Experts of a small language model.
Size: 9 layers, width 384, vocabulary 18644.
Experts: 32 experts in each of 4 layers, 160 SwiGLU neurons an expert, 2 picks a token, a softmax router.
Training: a variant of SOAP for the experts, 277M tokens, 4230 steps.
Below are experts of layer 5 (counted from 0) of a mixture-of-experts language model. Rows are named router (the router's row for the expert), gate (a neuron's input weights, with its number), up (a neuron's input weights, with its number) and show model dimensions 192-223. Each number is 500 + 50 x the weight over its row's rms, rounded and kept within 0 to 999. Numbers have three digits each.
Before each expert's rows: "comes after" lists some tokens at least twice as common just before its tokens as in all text. This comes from a sample of Wikipedia text that the model never trained on. Tokens count by the router's weight.

# expert 27
comes after: " |", ";", "|", ":", " January", " –"
router:555530527485441465546535511529492568428433454452506503502492487477481493420461474487578510493451
gate23:500480544471375545525612567537479501488458581482546507517482385546519399546503485486493506514559
up23:484452423509518509552455553526518494451536564500474414419641532528484510527392369519515515435544
gate24:455522428521491558492504485510468465503611523474532446432430530486574468455546410540470474541577
up24:488458483498483533407454502495497494487515531411525488484564381496542474533536502590505526506453
gate25:481454407506598489366531518505542572465495505439527466519485556536545485553416472570466470511441
up25:482508470501569496518564525543484538588475515495579412503463498557577489499511464602583590501618
gate26:622513433474533560471476496522567527409438461492494490494494471529460417430510477502394518545416
up26:395483539467561441545444612514447462609439468519491517515490394482462423533451497481470415517528
gate27:618467532492529486465453443480479468433464556490468373491602459494534553544578502530481499565414
up27:524561533517550380540461443506496460520487520473546481422593592504516590488510527476479414444429
gate28:594513497452469505495448455436425525561477455429481480516528495456435491583575497416518440439533
up28:472489546453452542493561529530492603449495517515521467543483504465483522576461494557547500540553
gate29:533520467560520475404524417448504433525504452464442441489447462510441489557533475476576500473473
up29:515511511510569421515539423596566431480518434447488370455448376536572502482472435463478499663474
gate30:444457499440576487536453492406553574393577503498452584511467559460523419430515457519454548541468
up30:424473538465493546477434489582454477526469521528577396468519565415622559563559534538561577622441
gate31:538432468512382408516547533510596549441461596503480529456539486538516425410465500429576487511500
up31:551460475560408557491522533444508512471427440522549500559425464473496391523486469484491568522482
gate32:561465494534474607485477500464467475478462570467462504608423476537558488546478517502558493528486
up32:443391543460572475480560488527423537523461430500509490466441416511364485406491520466485620605538
gate33:518485508408585477426541485495421454519450515495586497501556536397584475510430496516404393547422
up33:501434482435494477452570474479448506540550434542477407503582533528467437461513483487489487552570
gate34:449456492470486443463611420552505555438466516509466536530459567498514383431446570533543544471501
up34:446491537506539548473537501454548484447441533527535520438494472504477486471592586513536532605455
gate35:450591540467531550545478436361545471490535572436460555507433482486540559504438473446616565466601
up35:468506499511533480512488424476543499531584521622436373575506598518438526545468448532408558466595
gate36:550605543428539551511428495516490465508445576495451550600444455518559501462592583442540474485550
up36:487486643408541473537461530539471585600504505452439500420453523509449569478492462514497610391517

# expert 20
comes after: " ", "°", "–", "′", " (", " $"
router:472524565543516473583546530505526559506487447505614560458478475540526569464406531516483450507502
gate20:447497556482463396516565568455545463543531461519445416516515575490516591481540509538524448583458
up20:463498570521455565437470501399400569444494481602467490546515477601559497590650509534455536441387
gate21:514536475502539519511560466511466531539475429504512523524593555457496433540538443561486568497518
up21:559491490547501539464525475450450502539457459485452491521510608480545467574526505450491537513507
gate22:476571362510588478490484578486502474558526571519450420512407490562566506531473442450541424507454
up22:461577427410586431439483518565499520555510504437428444492455499541457443527521441474417386471527
gate23:412447481481532534465522506431499578478460530534469497422490432452518597516458599566481528539483
up23:493473490600492501388420403478528522522526508525462549497483465560512474514539515515537438484549
gate24:542490584481462530473483591464493556455560559522616487544449424369467484600510616513554509485531
up24:513417505488383453550480479487438531498489492478468473545549508499548569487474519471490525562446
gate25:503538463555535469504547594548514416433456523474600473464468483483518526476555452494488459456471
up25:508587507494613491477445424423436469513455452525464553476467457522502511402454471442648578552479
gate26:570465456447416478550545565482498417523507505449432531450500451462544471463529536539540491567534
up26:567535437577501614481425462520484495422451505439451537585516553473399496447534452446511418495528
gate27:505568561455482463476560504514472535452484511490525519544468553520520557550384489462439603551518
up27:468424492541506561482563599509595396529522490494465473466454388466598646448489489402540500474469
gate28:482531601450506446623476470423541550431488405510411459410525468493525447530442517440503548478512
up28:504510454518527492531505429492552508450477498561464491538519515454565428602440501482516525620478
gate29:565476535618403428595559520545608495539562488575499531493498516483505530522568462571516545540514
up29:396481437540532570508509455542501493504514478452489576499483385380512464480354480530527440479431
gate30:495513563512468524495491504536514543425470562549509534513540596487456462575463516481495481574654
up30:554568512570507516481485523583433511563475496564484464503475482547467557563416529557575538509462
gate31:585542511469516474495552455514469417589440531526390420581487401566492458495534504595457601577529
up31:557505597502501563526502493579496516514522562523457602574521586467547530419501461524571541543420
gate32:456438487426452471535566455479534589503459502521537442566471565533444412628489543449553531523463
up32:479506531511486521565496529466423411428469501426575613500498407498566501525505472471555519533511
gate33:552419503514405415466496473444473532458501545445447516579506459552461427463517488451435501443515
up33:517459527504509468515522440566475519548468580447480537545433515456466583581523457556497491565530

# expert 29
comes after: ".", "0", "1", "2", "3", "4"
router:530547490540440581543585456527505529385418487439448489458422529520498527433417456572473547497416
gate4:412507495433497430529520403459510516544484466513453575479438527557496454592524495427541516566558
up4:489617520441489517497487530468482537568511496497462391606407481549523420495530580449462491555520
gate5:462505480530490535564498500499645429549454506373579463483560543467526430402372511491533491496583
up5:461502563398529447452512445509445415459539498533465357507463431510564513504536521477516544477429
gate6:462483476547512563536511552453531494401536479585500593439488416432493481559509414489439594494484
up6:485535545480451563457523480524443470404498500551477435527403500461543481561506472421429519383494
gate7:484557441370489457425511557517559621494531531532366538474555586425509401453498542471475422531550
up7:493460531438486413515573478518507462484505456472461381593502419465483551541489563565471472509534
gate8:548492566531514458567456514579500496528536439480423553520530532482492524519474563447453496488515
up8:488536530499448449471440450500541569600502532543459551428395569549454282541528524512622502520475
gate9:526488569481523530451499540522498480583483523520442433526523578481363364503496548532531505536510
up9:463542420578490450538519481454467556553571513492466556428507561462560533458571413428497453457621
gate10:457536493601548521465584507516488573486467511496548544465459511555486493552437511451591487580467
up10:400493421553462558487527523554504550537443511602520462480484510545493532539513540501519534517582
gate11:434525536481534451616443511517547458516535521505523477496483409573481497567470485595520552480529
up11:421542496481430492486525544432525487633557514487492506567550540479521488584499543455564540515525
gate12:546442543475494423525502491527543567563552472508470441457626419446469559452586539494498575513480
up12:561529521457421516519573493529634485551476535503503456519623497481543452515398542639527530524525
gate13:518475544437437557510479569495523492478550600505429483501555487553513639552549485527495420463487
up13:529499454501470513548437473554540475507415450462476519582517523529475464475494468451486571454550
gate14:436491484497544570506515485437503422546456479558575558412542512441491497502580508582533518524558
up14:543515501490452457489519488408387463476604492451462454448558559478474540533546525538447502529431
gate15:434512567548488531475578419469388561396537371526460590544450457482476490396478485506468491385478
up15:469485546534549513542584506576528585431521529554468622434516373537559458460454544496490530552458
gate16:548534515435525564465583585556484513457493488622533516497431525465550507457528477467453550584460
up16:566443518502494462534553450537512548485499537461535516524432587466402453506500579597512515497536
gate17:412541435573492460570446471518510583592409460487446518474473548480588465451470516536467564523466
up17:503564440387441427423567517571561447549492524478414501626481435479514491539534511540575503569575

# expert 16
comes after: " was", " is", " it", " It", " as", " he"
router:434587485493425547511552483505518480472414485465594571505434435500508490484487479512539591457440
gate0:492495476534461496513439437451537514477500548511506419544471487432531491520454474481514533560476
up0:482454473521559465417520609535430503596499517594465494523437537535462465485526472504452547515457
gate1:439531466549537561536454516515499495471430567509487492468521465513478472538559452522500476479453
up1:585485571533489510513410444546414491476480462561517461543481520556607478551549513505561556464393
gate2:486501563519559494500490547370498553455459597494476483496537587587466468540519562463485614446530
up2:496448479509437565527465416430509580478426559474454440353587535642461444598527545429521407513500
gate3:442562542488429593463446541536490499431484432488513584534464542543464492410531510529631535434464
up3:577473465486518596464546496393385441576529430512562503518418479473490483487461505440484448528512
gate4:391475453470574549544500493549539618526473598438507496482506616525485535507503546451469536518485
up4:477463466531565465538505349515557455511397489480405495517454380569504521538558526476523517520526
gate5:490565582531551504507525469490603524454561478540386537493433574593544542519600560567594536534514
up5:467477606429400442514563496495429571429583543583509484490501523422453440530450571531497610520486
gate6:530547481614455444488479435558518563484472490428556564444614531459536431453510453495489495574555
up6:491454531452632471483420559501481544503521410518518490611505552496443440506453443448526492554459
gate7:490477480576520555500555488524558510461498509531428499601501486460505382535448430523459519382518
up7:439539491505496508522455552512602566448410578460531501544485481468504498483513505552482615435542
gate8:559545594461514482472468559392451455576532658483529514469549551478484454492485505501518508524544
up8:508414558534629519517372503609560477496480512527582588464514471499488478491570572567395429480475
gate9:411572500473535526539536510482496550508488497458487567567436465484535566537502426524540451466391
up9:551488511486470517581432499456411459429630465440468544591481537463514542489460554446481531495481
gate10:505489540414454537483471395443578546495515517447399546451527424503572528468515513429506488533526
up10:405454429556508427496509473500487497496459593499571487576487459492470511507465486491474347490526
gate11:572459538503535417599512505426516473517460521480581509535521465557507519409434521528539504562505
up11:456449475458468681506496520557412502502478536553462506473593561539562519519530542492509484641506
gate12:539533511529537486507501508623546416400584482491519480443544428431520473524560519474545555473464
up12:461521544494437489515484472577488350591554520527451493549530513489541472443485535456516395472528
gate13:459500557450438450456570498511415441523489468472489530494477601461548455461465540466522580549550
up13:573538465460503522426478509527473608420539502462502514572555504525523546469451372501435411545436

# expert 9
comes after: " in", " of", " the", " on", " to", " from"
router:441509439516533491483524506396480559513483469491498453504472535496502556433379509560546466553471
gate1:474455543471499551467557550430516483502537480468522488566415480507524631465448535529431548497483
up1:512545410463498471455547503602402514504616496498614500539516505563622470518500442421456509447485
gate2:463501432473460591520563399512476497491513537486498493587504474538502479483497498515437477437508
up2:509426464539527441522461408421488462470558566471505533579497470426579433559472505486448414509598
gate3:361590543560488474514479530497533521498511452490558468491513435598528395536395409619545523500433
up3:458507559410563542420522524479516571415444512451579475449531485501543503510569554590583572489498
gate4:482443593467518485436453508496412588547499432526490480521498602519500473490491508475543452576477
up4:560453541462433508513598530540535584511482464473442439513421595555497601476459509533552533402447
gate5:397558495511612523632554467562444488485375555485472509531449421575452469522551413485476553377459
up5:602468453504531561597493452473567506538498472515499479430467445486476598537518495495483605484559
gate6:507495522508420503439489513436489524472402503477489506483422513511374457487440492499411528515511
up6:524581549426542574594523532540532526508537481613469519556552468469489488525471533431547466525544
gate7:499446583510457390562459579538484459531498492492520505557454432470484506497491426493483596536536
up7:611526482491459517485513465439452442532528544589634477510484388463509498542430531457501482526499
gate8:536460539536480467470475504481578502469494549431586465493472494511536457461579553473467389510473
up8:456521521528523490509445433482445519420507512525545467522606479438494543463492527508552515484490
gate9:524512462544536438454523518475539505535523509463525536481510511552432557420477583547564445544505
up9:473512475541445499544437537528423474531493513458400469502462502490606470378583512563520452492553
gate10:430551573492438581538545502427478535509607501582554594403531549519539513523470511563469514573486
up10:515526509471422431468431426447515566373451576584446549537468543487503587554498422512577514449558
gate11:579476483463464601462556386556483420523460462466473554521404403552511549488523569437511451524462
up11:619539458593575453492541540492557478499552493556446563502461540540501536582453472527502401499565
gate12:449519548429466532509474516455596466492545530559459479462619611456507498500451527518436528439545
up12:497465427485442591664622432526484528471501524545521392583511549410483386559484472562542515508487
gate13:587515521460489521550571490511553442506450489452500475448443503504576471593510517579535491491523
up13:472564507541451513536384532490415507542475495505520480483583573508468441566412480531453486485564
gate14:452506480542448456577467591386512389610560402445507489527496480517484500441545528478473546454462
up14:552579503612445441406517534506378539504497495494515519499459464516474489595473470573503499464598

# expert 13
comes after: "-", "\n", ":", ")\n", " •", ";\n"
router:478553464592425595497560613416481485509493501561520544526481424480491386518476417550505558526472
gate4:430514368449503573672486554455434319552520576452455480566459463567523558496487492408460480496432
up4:582482463436546507534547497505512524562466462550459498515449530451467555498493406519517506497495
gate5:495514567485466471472460523640512441428543520495493507503427472560470451479422450457539500500538
up5:483569437475578486406552561528451538583464489495571504497452528402558474479562498555493547547496
gate6:450478572579470434479556555530525507629496485514463477495498558496448513467453495571584597446507
up6:595475439551439495487509549404457443493479510570578492564530460535470439527446469437584428484462
gate7:429454546525464530535589466574455512490506506485465484445654492423476518534539570537523491507487
up7:424544493520561441541468512564509463502500486587479476543503334478518506505525445492544538504510
gate8:466396523560504497474489477499492689499549457529445510527457525526561421660466589452472460566460
up8:475413453470518574507570421533462448484407566577515453424427609537498472449583521443495501426415
gate9:561552443482459507448509553501552504512526506439471538579471512544450453478521453517409610538539
up9:524525417511412503430557455571559467508517493483436565485449557476459525557581484468457612498438
gate10:456554570466490503480476545527539547562419498627560505462439590508431478544482497459570433528512
up10:524455475472578518529526456454527459482470514520570497528588467588539449598456543530479461514364
gate11:545496413490515569474472617577591456528523468458468514578514393588435483566441559571583455513430
up11:591515470477493415425443515440472532437498526557446514475409584518534490525521531466358503527525
gate12:529546507562571533557531554499501442602448512473442492433460472570432492490542569542364470564469
up12:515575529505505411500542354495407508395432522521394353468455578497461535538482481507477529528525
gate13:587497506495436524465391425436614473578486444559554586511493368467502474548518573455489429546577
up13:412524414538476584388441543460445537480404450520559474519556516424475496515523598442509500436540
gate14:494508589557378565477485469548536444578455601433529527606444517437565579424516429480519514530485
up14:548469525478507512492535510432444509438509469437636528596457447515456543429485498575472485519558
gate15:557405445475485467538515534432515468616542508517535404348568482453559457515566537499501479493439
up15:546479557575430402549548563528539596416519468510460513543389481536484517542423574485500442486528
gate16:515466484506492427538616415558509421499505523474636498522430471491479498413491495499471486667512
up16:500455534519581462436462469487448508423563404550540549534507521516537549445421457449424402477400
gate17:605512455515510475523567514466603508503530498538496521483456429434521451481485580481512484500430
up17:504608463486479518394504471437468470490482523426444532466486436503447429503514451531494525487490

# expert 7
comes after: " ", "201", "–", "200", "202", "199"
router:513513509514507504525560511449457629412494412416583533518437472581537555466468513449477471460461
gate20:508548444423527468477455526533413586571350591423520469509500518454492421385461502520662533439531
up20:552455572475504535499398476580507513561508478536555549478507494459543502578477566395499507500446
gate21:546487565540375487514496421483552519431552408647564486492481568470592557551521522453396504499524
up21:488614430506457429485398476580531517497502469390509523592438551558621465465429461611577404526527
gate22:523488485470444481485504395534515516461529458581433506428511575425523423482526470449421453468536
up22:429516545474476426424533569485507539591486512591462494481539472635504423593479548503509506562465
gate23:497503590527567521586509499581458519415427521520528489512607469577502459487490543530574466545480
up23:479520495516543538546559573522577503550584537520393496546518468553353492501447502471575558574536
gate24:426510492523572425438547550510549468481434408539540413387542583512355445435489456531493509590478
up24:490524453489549471505501461545367440566466430473488490470611477588440566440568518434513527568564
gate25:399442531426467555483479599445494548490523452546496520566584484478572589586517457499562584514531
up25:484517417550409550473425506561535525543544479533452535454507583528428462465479515560476468567636
gate26:623494487433524557519502515528569373499587560461508545544359481594480574503575513595456527381460
up26:522474481526469457508509535456491585454440540571472463386521547456407501442428432493535484556518
gate27:540514453495453462441553565422520445585484484546409502615409434507603494463542433445526535554595
up27:481548435520591623385481407593572532362446487510490538516588514421404446490524458513518515506457
gate28:515550556492553462579532522447423541678375456492513370576631543567482412494495486555563593594437
up28:547583550475468527572343500489564511577449458531566565467584521402539502487545482522527609486459
gate29:453484553572536487558471456364457485546471537469447395478560459518520577514477512459456536528402
up29:568568509435570512493525522485496524476455509533397630530523515444462539563433504469449528580428
gate30:466442472489516470482551540535546411505504440503469475512487487491514395506496515519478563409580
up30:523487467539443411419428531560531347454438570498440567472527581586539510466484548496503454492541
gate31:383574492540471367510452488490471504426614516481496556480486486459526510490500554512481633541458
up31:493481421458452426567527482573360405445527547466473547534475526552467508569612522391480520512519
gate32:517527536588538517539530465383579578446507560627382643513459410580483387566535625452577499508511
up32:471503549485464529534500552505516606532577588566461464541395468483610367534584483384434542462432
gate33:436495491527413401483505551549450507398563503563450575459526515482505459481503455578579525535593
up33:472461517382589453511506554530514535492512527530439479547467484441474553545556516488619538521425

# expert 12
comes after: " |", "|", ":", ",", " in", ";"
router:551542450473484490510616489513513574486480486515502480493488472554490578438452516479562474572442
gate22:541526472469528525528601485550545543579515462626469498557463459498416529464511478515462513481513
up22:557518575450560516513439499503497560482491441497500515579549463549534495462537472436382542402537
gate23:513475565492497513573594447468489570488409572492494497488542429535503535463564554478486438541510
up23:591561393548531505341460547502481547434509531446492466424552507408481518528493421464396423457421
gate24:470399506442493475549562427569441553518532501563520595544518471512493509438441498484443495508537
up24:525575362657484467516536578559512505471502472500476468460397509522484594521548557456532442534466
gate25:548507559528548533568484621427525491614552497524468461492487457556475494518482436481545507581534
up25:448441514410546384541577498500501500409483419461477462549479493450537571451548468425519494491533
gate26:512406518562574607421495543565526512537382370535515499594421520509484575548557468472539446488443
up26:496446416542482480537569565479559440495494522393537501566473504397542545487503488454427426421547
gate27:482440418589531491421544548507519478521479441529521430507557503598538457521522457473465462679519
up27:376452464521453510510513511557464486508503462476579429503539531528483532447550487466561537504495
gate28:494459477601524603476471539465519504596486444495489455493497524531546493536468500474495505446470
up28:522514447497491543519519553570517562536438402450532493490543410517537528589532495493484577542442
gate29:444508386471577512485409522617434519512478550505494451536511511447464442541508542491590494493552
up29:505457539522446550449482488470481475526477520531535361532469508529600531435577482552445519471463
gate30:517466543490476488523456384548557494501576515467517505619581430489555580521549418495551459554559
up30:483413486584472563519501529551521480589512399571430560501480488548565500503406562589454497585493
gate31:472495445511492567513496439454478504501481511461541533501444531536517462527496468588581501438512
up31:562471437533511508555457537562489466509548554515417496448515435441502451541488472524482424558462
gate32:471504516480522460478526450545582560464550586466495591534518409437495596461536453486486436452501
up32:449514557491450488445550546498562504486538376497420459627550460683469427521546498441492472405595
gate33:479484472458547511553406571530460576634550451404519495458417526512472502474486522506502501464428
up33:563551462482468478474504494523509525467415517538593349515540580402402471480480667412584487449462
gate34:565525471493500458481478458457518489496614553596584487460439456543497601571396538522518500454564
up34:480531571625521519468543601539382480489449440614581433507563554478580568526468433412497516535415
gate35:471489389516451465407522470533448524576556579422481409495473509508396570428493486497498529405507
up35:491526457473473532431461563522464495337433503440492581509563486417488443541628513563407513529473

# expert 28
comes after: " |", "6", "0", "–", "1", "2"
router:546587488519454547589602537483522523493463417488568572578476426514583501471495423453519511479409
gate4:495497488547327585510537499473469593527539470499456463532459441555430526533572474559425590498455
up4:522517480403512534468453443511530492501498498386614443531516547581491464509487487392461554536504
gate5:452524501490446474527529513404450470526490565593526475501408500499607442510533554499603498464449
up5:391483560484388507467542492503545519487458516444439528571519519604447515479532525464438550426478
gate6:433551467417451592472510519499520445442472499471473528465434433474511556594457458418524477467429
up6:556543403389530520498515500444582526495411442507536471495567512493497471507522507606563541467520
gate7:491417453543450547469427573528508456486471433552542530529521492399556544509521529488531592517493
up7:385423467520514515444523545438503501511504502487578367509455492555399538462540578423396537566546
gate8:515468517476472537514506518468538437503536462478491497461471511405479511452567492481516575449514
up8:450519524502539387478479477549509539476482492553612484481460385457535512519524477531499525521519
gate9:535473437554506589512410510560487468546571450406451509508509469517530573469478544501519562471427
up9:538453493528434490487492480464598578502528447457479419523551589495580559442487577436526534549432
gate10:477513513598462557463470535473454495569521490498488539587531564472522492542543471504505573471523
up10:478465437513413507475567493446427432542505421530468562513496560475510489490528444471487480457555
gate11:512549553456454546478389411583511533540403490516416467490527592507552484480423448524511499452512
up11:480595390538550559497451489492556487553465552463617600482492537519390515568457358552511620522512
gate12:564449500499442490532455436475426525525471566408521593583538554518560571479517482553522450438545
up12:437446563391579424529509510544494487491484524456514493520537493520475567452491500565531495477467
gate13:509583446529384505511494492550494489474536546545520484469491541485535440541460451579438511507535
up13:549406471442507611494530406455513385572467438526534503449485495578544440504469479608441530428486
gate14:532495397434537519521467472493400480565413459520503481518546507564469540525477501522568482584538
up14:510514471518397494497508543439473579560483512518528536492518582407534585496507465463580481482414
gate15:486508477489524549594564501550356533442496529540490460464446529609535498516437470525469433455477
up15:433558375490489582571438462496493467476572500446439480446555547483539540526460512540579543515426
gate16:530474435432433555574471549541497502529598471640577500495449477554541560473528563472568474537411
up16:539490493473492468393442445504526576432440455412423483497478433534507472552489561532519521408491
gate17:411457459508478475461457508491539475513528451491602499544531413472411464454414401510553510498435
up17:478520518521475532452416573494494461496552591501491500559527418426571558481503440480522509444515

# expert 5
comes after: ",", " to", " and", " he", " that", " which"
router:459446465487376505554546488460493531385426501458639560505483458522518555451450447466553527421420
gate1:360504549507396501482612514442546503481508586510455515423519499570532507538439465521517556391469
up1:517514499519482547511530503558540563463443541504505406416504491472459548559457429595465512441536
gate2:503518419570483506533500478507468502468578507496507479407455508526470390579473593525516488460524
up2:537625490493523560588515532405483631539510448410416456467517577589419591534500560449595517543465
gate3:490630522404476476558447566507524545435447496457528459480558534511463435424520539478507580465444
up3:510697424580470573534471545424529519580519468514491516561562475532503507432422496483396519521489
gate4:444551404619418480527524466512529507461572482478450455587610619472477524459407545491493460560446
up4:445568566561480563485572479482553500527551511526549406618562475489500458533469423401477454478513
gate5:566499498460466448472482497454491508527463513475473558461458535508412481515521461529504545465494
up5:453523446439480444520542540440585531499476471477462436558562397520607657453596530447521432538516
gate6:533439489523535438532537501529575483579504592461522588552628535430431516527436542494469485487503
up6:346573513480552497496540498486474454361588531551467473483446549376499554587398552529573544479493
gate7:503405464474555520448449579598473553540422606551602465495578488519461493498471522483505625518395
up7:495566525559444573577537489572526434504504431427518504494454435503599544495516539554553527527467
gate8:485456542487532479531481443430454520534471480528503502509516550535518461455415432526462408495497
up8:548460530482555510449481520468403480665558583502545572542498473479485474510521418514488437544520
gate9:468502485448481536434579472541461491547551548468513501541377541473484473546515519441505485559395
up9:549485430521579434476485434522449483445491406505468506500507509510545483539472438504606454551472
gate10:438565452488432516425553537420506491487510500493499463522442587485545413459392538413461482433601
up10:498464522544506479484487457402500418564506521496588506546519484479471446425580533548431531501432
gate11:483535522606458442463544473449550451444538468469534432495574545559394514549407500522546526534491
up11:420490460459495482486366558553470420458461462522475375496443429604461569522541512532544556492553
gate12:486476459463497515509500487431503551495517524435434450551475503532561549617471559513532530567498
up12:469510509560513467547536588479416422459537583432409448438529527480443540533480523535383490501527
gate13:593430560549474435528453572484466419447566524441486505534561466402524556551525551545530555521526
up13:501523480438529510549578487451507480577499548466508520450479555535399580431514504588489484465430
gate14:533453517554468446586525493552480482456455384553598510431507605546470415494486451396539532431559
up14:514483537517468503555508476518456509655475482405532533554465565522498504529453495481510557487420

# expert 14
comes after: ",", " and", "s", " with", " well", "),"
router:476614462508458566523528520473461497499437446467435552480480418448505532427472492549518573473421
gate0:488507527593508469594587500331483621541580403524512470568572484400434471559475441458426511484439
up0:516507533514535562546505420501446509525494510468455485515354521525485536468515461421573511512526
gate1:497553565497557509554459483500493537555564505663460594511433459504511429501538470485557546451448
up1:452500477455542426617528541526485522489528451488511501527444505537511478538582572461482465498473
gate2:521598439502499464525550443480527571530514553533451533462494509426441498485566428480443487364562
up2:487566504422467559468516427523448564464496486480483560477600513442439522578475504625520555519540
gate3:484535445476546501461543437588468488575442534522538517618510461502526401498566449534570446472566
up3:472568386518488532515463454574482508609554503506496558448365477390558457489564480465491594464426
gate4:526434512509527477499534566512529518508495451476444468422513435504623543490574492589393575526463
up4:453451461464522502480428395472537490484483446530555507474590498530442563469542542524526485495591
gate5:461456534528482490509452500534440555519612423480461475473464531489436498447600479452549513407460
up5:626567502575544448533531569440527511617593547438448519535505559511542516469433533481547479574616
gate6:448443524443504508462458507517505449509577432453422537427567503512420374457503536443486564478555
up6:587516479526538491467494479586546394601476540539428595435482538430468539467437499388412484505510
gate7:470478520396474627559485578525483476516509606523471455489502494483555493497434512526501486613470
up7:547527538508442467471442556473449485493469487376532538507543489496505517485477581505504614502533
gate8:494552557503620476530485545573592546446475556413501468515498439496473504547563533555468370488543
up8:418505539460549437477549529503520537501618454407409545537533573471459563526472524493387485470559
gate9:511490540455540474562577528473520504428469412365489498433474449494464556488525547510454519556503
up9:528450584525432472498500522495484455573486474479515583586472474521446443506560483570524441551469
gate10:552521529497538459411458475522537526478582462517474531585558526401529466563530564415416523576551
up10:443523442515428563468491523481552477534537518535545542495517538430502330461545515460437592480632
gate11:532528546459446425521479500524557497464506522558427481654475383578457498495533572508511502465503
up11:478547475513451466518480525514414496490553418492521499474621527502357515430518472436450542489441
gate12:509521595512479512497467559528590518537489452512544557577417447494427490483570471467589550500540
up12:514546582503422463577495502498451487469489524534470511455474578577509596495513548435503460499499
gate13:585564590494496433502410455439547461481492448579472502396506534499411487618578504508518515457481
up13:485380452555481510586434549464536561502521482492490504543573491490495477450488537494457528595445

# expert 31
comes after: "201", "200", "202", "199", "3", "4"
router:430566499469468502549573465453522613431439468432491556520478539487481493477457545516498493511446
gate23:488499547549558442483484458448496574518503509590546540540512501437592521533521463540531441533507
up23:412512464510494507488478446482504467481500451396537511487563383516407392543536431554488553491544
gate24:494590506474469537555460520457524517479501552536491592581568500474439496460473499476394499509548
up24:518561471499481540469555527564484578529451530447425514498527536632532439371487501508507419508578
gate25:543444407539419498462501560515517395565502480513467571476542539507433548563538516508516566414573
up25:528551425433400508641417434524504491592583609445498420496523569489493461522465524526501482412490
gate26:514550559514468430542504503487616542467531513376571469418447510517564599480467459531385485422431
up26:487466512460499611446583501469503439524469524526506562523487580561494432438487526471485523442569
gate27:567499443488464429513442466487496468501542516580462534575487449466474483517529470506565508502433
up27:563461472540479513451593504467468547513590414505558491521544491549552536563507602409511503539436
gate28:447518394461467621569546474490501594496472536589490556561575540473516572419485529516473453527436
up28:546505372451519524477449506521538544526568470444459595579445587470544542539588377541451487495534
gate29:486531512572486491579515517439545497465526506520472592599476446559517512469566466507486507503415
up29:437564484400533559494524492547431498554504575431520518493411524470599555524450460523481500513517
gate30:472516526520424534518557557516496441501534591490525515577466468578493541465475589503585492437456
up30:498474493491515538539457459472481497467395444504493589554497571521443552482570543448550472540575
gate31:524467412478519560441508433582455499466510549546485526491513536524397525517509573465563496556518
up31:388580480504502554526407499435487457491503519459548437512494524574473527518459467470417372526501
gate32:508567540425442455483458467518562442379541447518445534435485426510478533538491492538458506385567
up32:442459494577544502525460573576412490518521507468491586587486510438589497569480431571503496497485
gate33:543520463438533525536603534402538418541448530469490486500597435538515468410607479587495455560440
up33:519501489536594559508503461494461479456475400492431559543571420410508491497540578581453530508470
gate34:425439576466467463433598486494486575412377506541462542433532496458444304558475475615559511538544
up34:507465586496564526550519555538473488508518494401557447372469449474486613495398542498476405544383
gate35:513504474482470460522475496452534559490539538382591521437487603503482479591444469459491451512531
up35:535487487531496442489552587568577564527486499444590588519451584553518387460426412474438550542481
gate36:596427477541482438458514498519528492543439477499552471537507471436398522470495501544536570446404
up36:465556557508496582500584525447498456310522504474382641454483425470555461531571442418456501546467